Weights of a small mixture-of-experts language model, trained from scratch on English Wikipedia.
Training: a variant of SOAP for the experts, 530M tokens, 4040 steps.
Below are experts of layer 4 (counted from 0) of a mixture-of-experts language model. Rows are named router (the router's row for the expert), gate (a neuron's input weights, with its number), up (a neuron's input weights, with its number) and show model dimensions 392-447. Each number is 128 + 32 x the weight over its row's rms, rounded and kept within 0 to 255. Numbers have three digits each.
After each expert's rows: "gets" lists some tokens that make up at least twice as much of what it gets as of all text. This comes from a sample of Wikipedia text that the model never trained on. Tokens count by the router's weight.

# expert 6
router:093165085101083145064144083126086103124148123167151130135128134091105122092153080121092159138095106134150152178159123159062154119115134146171185104152171098166092127088
gate5:124096120069119128105146145133161110158087120119101090095048181072163103153142161136156131109136178106120140116125159143115131079083146104121080122161129117122112096142
up5:109072134145128156130093116185099110114125149082156036144139137134151151147134131082177148061109143159128150152157149111134144145161133096149172101143126106125141082132
gate6:160120133157101167097113110137127132194101059172133136108119145116182118114071137123134163170137075181101104113079162118132090144169153160121095126122164155104087115116
up6:135179151143157074109122150148181141092161063077142154189137106114085129087175147138085115081076161090146102143154119069169125108138170128090135094129195056119097148145
gate7:161113119124171147136141073138186045117113102152144111193170163117158161164074132132112178115207104050127084117113095109151086109100117124140159134165112080048125085104
up7:140154149179145145089116074141179136112141096137171051106147101126163122101093149158139110174200061118108077095116105149081111106143025048120138145066091092156116121113
gate8:138162159069074099159142155157086131194137128129130070154110117066134133094077161137133163098120149153103121163140112121085115078137113173155097120138096096091134097146
up8:134163112081191079128150106105096128185167182152077083091139112094089097176083147148117112145118069130184108172160128138097127184094093135176130124161110130133128090117
gate9:136167139080077163146147140134110167164109117159122139123168074132139159062099128193086130141092062135151098170124208132154211150193112082143178129168113136121113065094
up9:091122092119141173121155132171121167108142070097092121179109053128123116105148177135141142133132158125127161125096160159176145123128131139086170122176150145180062092141
gate10:078103208148073104120185164140145067107100168125085083136125103096157142120173155130127158089129163186131151117085190178121099123165137160110106108142135165059138116099
up10:083143091108161111066090108118069135140133108177124132111140127139159130105113096102118133093140102143162143148157064143127129163079149186120121140096105150161094180085
gate11:107089167111146131152065085137124117105154076213125141124060129124109154180119071192143135133113058149115154097113101101083171076142151131129130065122115129138095114112
up11:146117147130093159150091104147158158082097091185096103047080136123136114127130080173149161178133111131103092156116144102139185127103147122170140072129111083189088095113
gate12:114102074091089137101136198137109131136103182122108107243188194094106123154169112161099097115153134106106119126176129163160101106127138096079111136122152104108145083060
up12:074130159120156078146112106129120146148131129148092170132078164112128108146111144150139092135086118107136152125107140112121083143134148187154167126137114161129117145168
gets: " |", ":", ",", "–", " (", ";"

# expert 11
router:154173096111103113068104178104149108155089104136138095111115116132144114121178150138130115161139125157091137139218149130157110129177142112108072134171156103080142103146
gate5:074088141067105119146137157181106118112101085165128096092086168112139119142142123102137160114119150143182070132166086093140063117138129106138197115082158059134148145136
up5:175154137181142165167121092096192138096114061144156082123156119106119095108116137126104099111171115106185093114133116148163170167187146103114098174160101112154157159130
gate6:147150134094087086123148109136142160070147172055126110100169171086080183096143174136142113114103133126103134114128031176142215093098127120132171148109125150159067117087
up6:160152115079102131135095161149155174139180148136091163105126175150154197096151131105199112183142143075098139149116143147136147103092088114120072151139126129101094100102
gate7:106073066148107079189090172122075086136118194088126138126110129174105085145138135183127129137058108109081107150114096112117155123117183153095096106142168162149085095073
up7:158107123089124152211101169124165146055159080141122159123164097123132071150069113117137099116099143147074133105137099148131119125122132118130154068180120146146125158140
gate8:108146133121143127118160127159157146100117120154143106078126169124072130107102099125234082109173148122093061123139091060148143146181140071096141139063157100094094160118
up8:164135155158080162105138195117152160108128114151145095102117111156105177096119179142172065119115142121125105117137097149130129108146140108176180166029170145119145139117
gate9:114052116144152131083126159113118152156166145196092134180136102083141109144134155121136078158121152131094122166138140157153157105136144136134130102177070155161167091137
up9:086077165118138140137108139146139073053149134128103067128098205071102147094164115108116098059124129093096153164148096104153107081152120130142094164103115185114198102114
gate10:172123165075139143154135098143143119108128111086112154100156138117124165084144139127154071119157148156106081134124183129088129137118121186117077111084141159159160105108
up10:128123115133130133095158117117172088093112083127092157149141211113084146108129147139153201066085166134101132057121102121194100178138128082155109130126157128071064110079
gate11:136162126117154144195171088116127124133151165151159129095156131123167091129159150057091116136197121158120218108129152066109093176130140186146106115153178114160114102100
up11:128116120083104152096098127127135142086111093166159165132166093115172150117126091102105078087184139166161106099164141077155112111142135126155105119141166114099133097103
gate12:071139134171119144126065087161163133169105135136071137136125100174142173080159155161090166147099126105069103132123146103134172108147097119097087102122197164138170163129
up12:091158122123112090199114144130136098134145123145130094111125127158133138185155105109212112081103109124176141096192101141150126135226187110104126046122152163143169157159
gets: "-", "|", " in", ":", " of", " |"

# expert 3
router:138099173144138099165050186185133091142182118120079135104140128146094133141161099050092136121157171199114127052123121109138206143094084176170143103157164097149105109113
gate5:140136125110132099139129087108102187161129072102190120160125125116099189163136051149143094139147164141104151169153151137154119169121136127186088131099095147104169099112
up5:069089177088153162107168165145126159101123091123138109092176159075146161162147125173123145114120158116173139119151145149140133136162151150186154112139123172082158132170
gate6:114130106086123122102173119135132109191122122138164133140163093059048102079107135155121085158163132121185221156115100097117093122144108121136102130174121104147093164126
up6:135122124113121124145125074130091156088147136128106191156084144151120131163158159127138128170115182121100131093094100163167141075118120112149147159103114089118096135101
gate7:160085119129195082162074105109087159127123141134163118122077159122096057084071192105139155141172134101153168131086074143128068119143158095156045141146045073118123079083
up7:152128149116098137102100091106137067126132108156146122132108091115142159150132130122078106128139113113129149069092090098102106162128150127134154158092159120134085129127
gate8:083093142102096087152091068134129122084116079143107109136090176091140161137153117104060123160146127122176176118118083107129102135124090116133109091148156131168089109091
up8:163139119138085071163111130119130152118079135115101153107072126179177102078116088119106148134118066073165217090133104162160138103133131134132130130106183114097120125100
gate9:143167138142110150134101074140171157147135114132111070084127127133155099089077193158117123114097092155144122123151099088137099115163159137137197151159139095072188109096
up9:172109099136128121140142150098134106122071101171061163172086129170098117119171175153072122107113130112130121172098103043167096192204166197109135089145115110095116108092
gate10:163190139117131095135073162084077094111129073103095124148123106093079166131116100132099133131070063114082175146132172125142133159114124089109078171103099069126163087133
up10:176053120129153187122161118170144153194128177131142093105161128176138194121161086132157149166155174141151104123135069095131176135117153141130165064139129151136156113077
gate11:145154138142120132114151111117140069191155107142112153147111116074084108103070093057117148092059159130180151126119187175159130176135140098135141122196154070110194143119
up11:146155083165106115128139152158127126044129127113145079164099134149090139163083168097168140182108204116153145148159142161149144152173058107106166120123130145177127140115
gate12:217101116151095140129147110065073142087119083067101123156121107110145123165173125130142100157121113145129147105128088101139133090165141136104070117127090139093160126134
up12:086094114183181111087112109167073116154160087098173114170152138140169128144098129062117106150063105103106125097102142122147157169148105064086092147118134103103145094077
gets: " ", "1", "2"

# expert 0
router:178125113128131123139131063176124139098162165113114180098127081106139114154130110080140113105146142190095072084087121125100097138139106149119077137169047072200067094081
gate5:089133175145062126136130067157147185152152074124113100123072122110132073125082158161106138119143172146077159118094178104143093155139180180175135114156118098131161175128
up5:096154136161129118204126073169164129084096155088115158092085066129116127122046120161105140094123158152101106136144137108131110165071148157165129102183111066103163143086
gate6:174129120136132118149088109175124080145121126070113114169151127118100086165144208161105125144100138152128148157167147128176115130117107127120185167133123105162112235114
up6:083126121065171158148105149145096086097165121152087135128184074139108156130142141086138115175162118114086095151183156131086102106170106214176101123117160077064129160136
gate7:180118097106125159105143134103110138145169106147152118098082090116167107123072155093213091129150100123166185138076167146115074062136097124139096095096121158140120114122
up7:141197103145089156124138132126131105100101169168142126200077133148125161143127133073132091164138169121105222107085111146136114186117090145136110151121117116118066132118
gate8:131132126124121113136146106118142138101159186146174085148183120171147139073126158102145081147120111177123136125124124135113142156131130104143137153149087128129141147150
up8:181126113147162142107120185091121144095091173116187144129136126132112135175115134151089176164154129102136106091139170119096099117140112128106121139071132178113107146116
gate9:127157136112088159132154134168119076070120078128113122129134179128142173188158141095093110129145107119196115177134098137148084126177168116175128136164098080155111118093
up9:125084121134171149090140124135099146106164080118136135155155109133109128187147138141064099054118127174116141131078187111097125102215130121075124085146098135155151108219
gate10:087147180100121104156152146057104104094159090168152079129152093146185157124132139163171099113107153184130166099121092089149134130102153116135156059121118081148127129081
up10:166169148118081101080126166138140153152124092110144161109104166174156129191185147138119108100150129018156122139076146100109113136145119163123160162120177173068110156116
gate11:134100151111174122051139113129184107114161130154080166094133117089181074090166110115147073102120091136174104148169176121155044160166164117140126109130071106148156142148
up11:166123206153100149157172058079098108098105120157137088122088099157116196122133127115076146124139126063107140139139120130153156198108161084145108163153104109156176132158
gate12:116127083097099130148130127065120109130104116131159147136125118202113129123092096104121061111144104124078127118181166076118108141083152121072154159145127110176044104156
up12:043129078140130105152123101084142120097129080094136061100140132071099148082128153097091139085093177140112161114137106186162101078126171125150048149146142136063151124178
gets: " was", " that", " had", " is", " were", " has"

# expert 7
router:167094107194117082141105095124149172181179112116122157084187156099118079105144145120109156149090063106151075074108123065109161076144103138234170110127102155118081118145
gate5:084120153091099126155146181127128060034088033070090095140128148085071139130154189134169131140053110082159095078123112130193167172169106140155115142120190106181104091095
up5:169092113186134113090134162153065141108167158103141094135128127134160177078082159144149106132148107063081154157111118086133085181106139098098170150112107131177177070146
gate6:079152157105078177111108165179117090135155149096139106157114117152144110130234066093110133126126110134136113074144111112075028148106115048127158149028123115150165093130
up6:133118132123073098105128128120123139093139070162115147113167106130111173140033134169150089160074133156174163149088154112136173146136078153117145117204142148122112146139
gate7:157082124078121164131174132107162134052123116096133118115090236150153118114099179171164117098105142192057067065105088125147095078115119129108111113142077176081131114151
up7:170102096127108152148087124192187088076142159144183027168211104085108127178044106118235108136157105106169157123134175126152128143092170095152119165132152131117105060110
gate8:207130068114158113076109107107153099184163097110104130112076135140128141082129165161133100172072133175119156172116085121073128139129143115066108174121058134162194126091
up8:104122153112085136178118167133105127139087144089122174127154113114139138152114146104132100140198106047057142108141202158132133131167140149196139089104125103086106166143
gate9:192123126119078170158155099162102158065120129129157154180146147103135078141102104096174191187104114163134114171141112101126127101124134091130124139163131159144169184158
up9:097101093154120114116131117148155148150124124096103135138154165147168117129134080105131127114092106033115106108125112164163070146154125038158129121106147132064138087110
gate10:106119139085142225113090122130175168152119134163109097085130145079125099080118181163206144124110108112119103114116146152125158148093118132127050076148099116183155131134
up10:130104095093098139091082123106161104148129106153125109080110106105166162117115173125101168091139147082111044118094142153086121148095173127125089105172155070164080088130
gate11:108168134107102119125144143146112105126164106128093192123165159136054130152101112112113129090076173069073111111156093107098161140120081077144102112135082126114146115104
up11:156134135115128138148102116045120138135119154138148104158091111099186133107120191152084102113106103144147105098088138132154102103094189184124209118181117106163102100117
gate12:113159153085112145101161214109190138178151119101175141128123159118148132144151121084113174141195107151112134131144125138107155103160133104166118126081110140132134112130
up12:076098136172086156194093131128063098102136107131139113110144155091137123100160135112146046121108134144150154191123101066106104162104134085081155104126155128114114164196
gets: "-", " the", " and", " a", ",", " with"

# expert 10
router:128097105171078132143139094161144082183186113178132143130137175140160121163081087175114049133192164166161042101084086137117105126074106087189165115071100164091090117107
gate5:135102152161200107131147114126132149140108154101119104140077150140127140093093154095180142129121168142061147078091108075068104152084089129100133127106107128153109125106
up5:187181151184103158166091172128145129142110137102149185131132091051118084070177156210109151097122154094106193134123166131097145131129144155137103077095135114140094060153
gate6:165107168088100099104119141129131137096130147144101071112129137117122182098160171132144143129156104166112116099101067113133161115188099185169113144144133099082143127145
up6:098170152098107120191130130067125134119129132115079160148095150083129182139135124123199166107153150147101212165155117074068114111132096075204159175125153136168154081159
gate7:131143093107101081130178173153136121131185146137113135179175127118113120105128153165127147131107089145140139170139099097113182164044115124091115081042121152176142099163
up7:119141069142219149175096172102113182166089170164151133089096118165098149173105145112129142169150146135136179083120161133155146082194158141135162115153135128124122151189
gate8:084161123120131158065086107097146162118144134163126164125119189136061098145091107142147082095115175098131150130149087089133142127123137142162092124107117133135222159017
up8:093156115162145143114108100171144063103157136105149166113123149143117162126129051151112180059106106060158131092124150118197090151123143103160127107184087146173168152168
gate9:088177151100069143151158104123175077144133104146136140125141126187091206132092146172122150132118113130150119106133115144190092153154141126135144122081129041136109126145
up9:170157152123090160177167126115131078062131121088103139121113132175143153145162154188093133151089136161132106160049107182103142118082143112174063129129137222118156118097
gate10:116123114200139163135141098099120128140167150105075084070203102169128075095089083148098163124174106133179085096116135135121128113146109156148076122103206117130179110103
up10:159160168119161054193070199120134134087116130153151147141040159058100152172139142127150119143115121133150120140120123124143127117130144122123133123149098149123066169141
gate11:112141109181125168157164120118108153143181176166085149138149151093079094185152124076174138044103187153143146212126120162156109148147145116183123142161149139177103092138
up11:137159143135137146046101111161107121121108152138123117055169145133192083039146122118119146183130065152161074057135127089059167161103139155141111117045188088124085125114
gate12:105082138138137106106078100136150149210086153167076081110141138146153146135113099098141131146124102111136129113115092098113171127117187118104126072101168102140130096064
up12:051132150102118111111123070108114118168077124179137142115079176130129178120115102124097131156148091097136145126113170137118163095144158115083103101140132113165129099082
gets: " \"", " it", " It", " he", " I", "'"